Experts of a small language model: 521M tokens.
Below are experts of layer 6 (counted from 0) of a mixture-of-experts language model. Rows are named router (the router's row for the expert), gate (a neuron's input weights, with its number), up (a neuron's input weights, with its number) and show model dimensions 128-255. Each number is 500 + 25 x the weight over its row's rms, rounded and kept within 0 to 999. Numbers have three digits each.
Before each expert's rows: "gets" lists some tokens that make up at least twice as much of what it gets as of all text; "mostly gets" lists some tokens that are sent to it at least half of the time. This comes from a sample of Wikipedia text that the model never trained on. Tokens count by the router's weight.

# expert 79
gets: " not", " all", " for", " only", " of", " some"
mostly gets: " some", " without", " all", " just", " never", " almost"
router:512514504503482480505539517508544518501528511523467484508523478527481512544491528500529466503506491440511500507450479476514507513502483523463526467508522518537525482488574477487504466497480463508471481535510480499454461531523504480521487481478514499524457553471481484498466512454513491483510483485439516462496527506530531484482488490491482522528523506510477506551512467506469502460543
gate0:445503495487525504501520499474474518488547492498462507463503475524494477511494443496499463497525461533484474523473504518541502501473511493517521498460513512521558510477540511494454454535472536529462487526500506473512478538479497472499499520475498515495484491479498489493486498479516542521485511538514512476464548563493485469468478490428463528484489551542477502486509495498521495517475
up0:496516503447481507479525466480531517525464486524500474509503461487469494504444480527495511440520522510480505468547466513534513519498500442458522503517468495548565495505464540537491469507486503525482502475518528456507512534552448480489492527527504514525524535538489543497473519505503460479485473536493511452466538520461534482487515508465510546519497503520545455536510494531489506519481
gate1:446505469511461480500512485484486542492500529511474487511540503473522475509491493510476489477471502475474484485441483463494522535525489524496521526510530503433504518524515508486469497527501500486523499516503478464489511464502439469487498532504468499532520545457524469534461532531504492504484516534500532516454462464512520502450523498458507503517534486506479471472480517506519522471536
up1:453481507487489466452465515521483504501502488489475477545521529484507514470494457502527525512521468493522501494455527459514533518550489499497540486518526504442497508491511465490503486534512500519505511524539507554499519468520425508467483480487459513501529544505500489504468473536514514517496455516501508503504498470501511515475468455490466496485484462482538481508491488487533505477514
gate2:492512510565470497536504478524493466519501515511514483490521476491507462489528539501529462470503510504479474510446483524553536534516431494515503506507487520522505475482493460530511501502504489528525498500486511488490458526503482493537497493505528514490507474509513526459488527502503523557471526517437528468482482512466497493483487468488504491556509550499509491570468512465469509523558
up2:503467484485477467503510445482512487504458498466493498490525540504456488453490527455496513503479509531491489501505509496525515509496524536496446493490533505485502503504490512500486450489442503483520523475540533568495509491492516502495500520533532511487465534470500500521515489485517514471525503499537506523488487486511527514515533499514483509462405486504507502463473480482522471523447

# expert 67
gets: "'", " inter", "’", "qu", " Inter", " High"
mostly gets: " inter", " Inter", "’", " Heart", " Law", " God"
router:505480475494493499506526522476546474487527488464483520463475530507511511533503507518519462539509455534487487535568492498533512470458536515500557526540479522527524468517464506533502483513539494520460533493446520518483539558533545511546469500519495498560509540485486488508521519509496456515513485494533524470500512509553457505469466439526507468471492495502457489501454462499474469492487
gate0:489493539458507491475572500557492498504496492509514472474474516490463510530517469518511504495503481487507493535488527479536493444507517503525511493483503511499474519463495447495473529465515516493529459477508493467489430567481481454482484501497509483506471509459535495514516507497523512471471488461461531506527443485534450476486551510486497512501541538479502505543507477527484490441520
up0:491503504484542467526513509533566454551478471522504506490485445529513467510479511481490528478438517477510482500461479492502468533512440527505473551543513486436487505502499520524506490513490518521494517491506501513522491501501511511506462525539485498487465480515478476510493498492465510530522474453493529476485516532519473523463503472552478508509505457493513450502509494505490524469531
gate1:485498548487489496442496468460520511493469509492445522501469516509549528489530529537514510485527497524477460504483484533533508542512441520483506512519531476544472502497474487530490511526423486507503521525470515513516511517503500516512544524512503512538489465502516499479513478516476498469514515489527495478475534491510437523495473510511502525470498494452534525502446508479482502494458
up1:521503524501522535510542526542477516529518525498499497493528472512489520525469515507493488533495493521543513504468474458507522490515485491546499464497518529437488513525478519505533473474509516449487479523487498507565519496484466500502480477525497487456504522502486495528486482486525490522506458497500506523479498479476585501494530532490505486535489495489464494485497490504517443515524
gate2:476556502490517539528540505469532520501546494498475530518516507530506529515480474503460452502517490506443464468517465530498476513494501513480522484535504471483503486443526461552521516507535507518520537508520526535463458522494525533479494529488502492513501522457509525507485525546502525565494500514521476512502486504520513495534487511461516525488469505551505467492440515504511465512534
up2:507482512529504478511464441486467458509481561519510502540478563508478499539523535506506478504478458475524520542489489497536498481529513493519522466511488505503494554521491469513504464472514536465472510512533484512495541522487523509510540471478549505484506449506513519482482521491545485463476450535508483526471499495479508530498519500492514501545518496511484500455511501530479548492510

# expert 108
gets: ".", " L", "L", " l", " |", "l"
mostly gets: " l", " Charl", " L", "arl", "L", " Kl"
router:439468463503506491506539515465495524487488499508563514483536470474515468514506564513490428508472527503493487485472466536464484513513518477516544465460537531514518510531496456513471537496446524509523477491516471518508505475525454531505520481493485510523551475507513485498504516539514498519511494507503531492538536489492472528524491446542470521470512515519505490521476442478481496495495
gate0:502497475486530501511515466477491512517532493466533517502513507508510525483512542504521506499544524496459485507496475512552546497527494554514505443511502544475482509506457509487480566510507498504471537512471478494553512490521507481481495511451483524526495455509532478480501530491478528514513537564480481516444540510521513467519471465549498509523512476489512515506509476494485521481502
up0:450500504473531486502494487481483496551524502457528491504497462487516517454512515503510475479491517494481473491478506513522531479491496495523487462513515512484512498506466519495483577496489523547480493514511508459491524515508480526463525510496498499495501515545513522520471559456464562518502543555448538510491535514539510499522485510530498525533531491516544522462521496494486508505506
gate1:503442453501532474464499484523491499504486494490571487515458517517491497492483442504511480451461525505505499486484488531531510502486501438535486479536474489538488510473521515516473479516470479520545511478482485513541486526456497507488467537490500542502476480493521462452522525502471481430467493495479481531538480552484520513494535479531521484447516509493508510497484476494503499480461
up1:478508538496467526486495502495535498503532513502489539498488502493491540517499557481468484491504484505526523488467529479481492505495446550511527503472529518478563505481465454481509494474504552521456495488518518464477506502548490511526528490500500464529537510497482485529497512494547516535502488507564477521487488504531477485510475531466491530535500499555480504493520557557507465505520
gate2:451520484474493498481537528548476512506511510493506473505504487470514484462471458527502506503507452484501513478506487511495495463477468472501519533490494520541497464470453472468478464523497528467451519494571479531471461540466509491484509513524496554507504508483536451482500495467450535471507526499499478492541474507517485526487544517500497496519486535506520495461496497567480497523522
up2:513497509474457510494502499477554522485480476497511508517493540524531482524530515502533473504503529534512492505502424485520516520502500526561511520531469519463484538470507485512515490472518490533505474497516469442486526494515488502499515536485487535486522484515506506511499515509547489506528511504494486504478507499513503536474488506434497463474530482517474530526541516490510459489496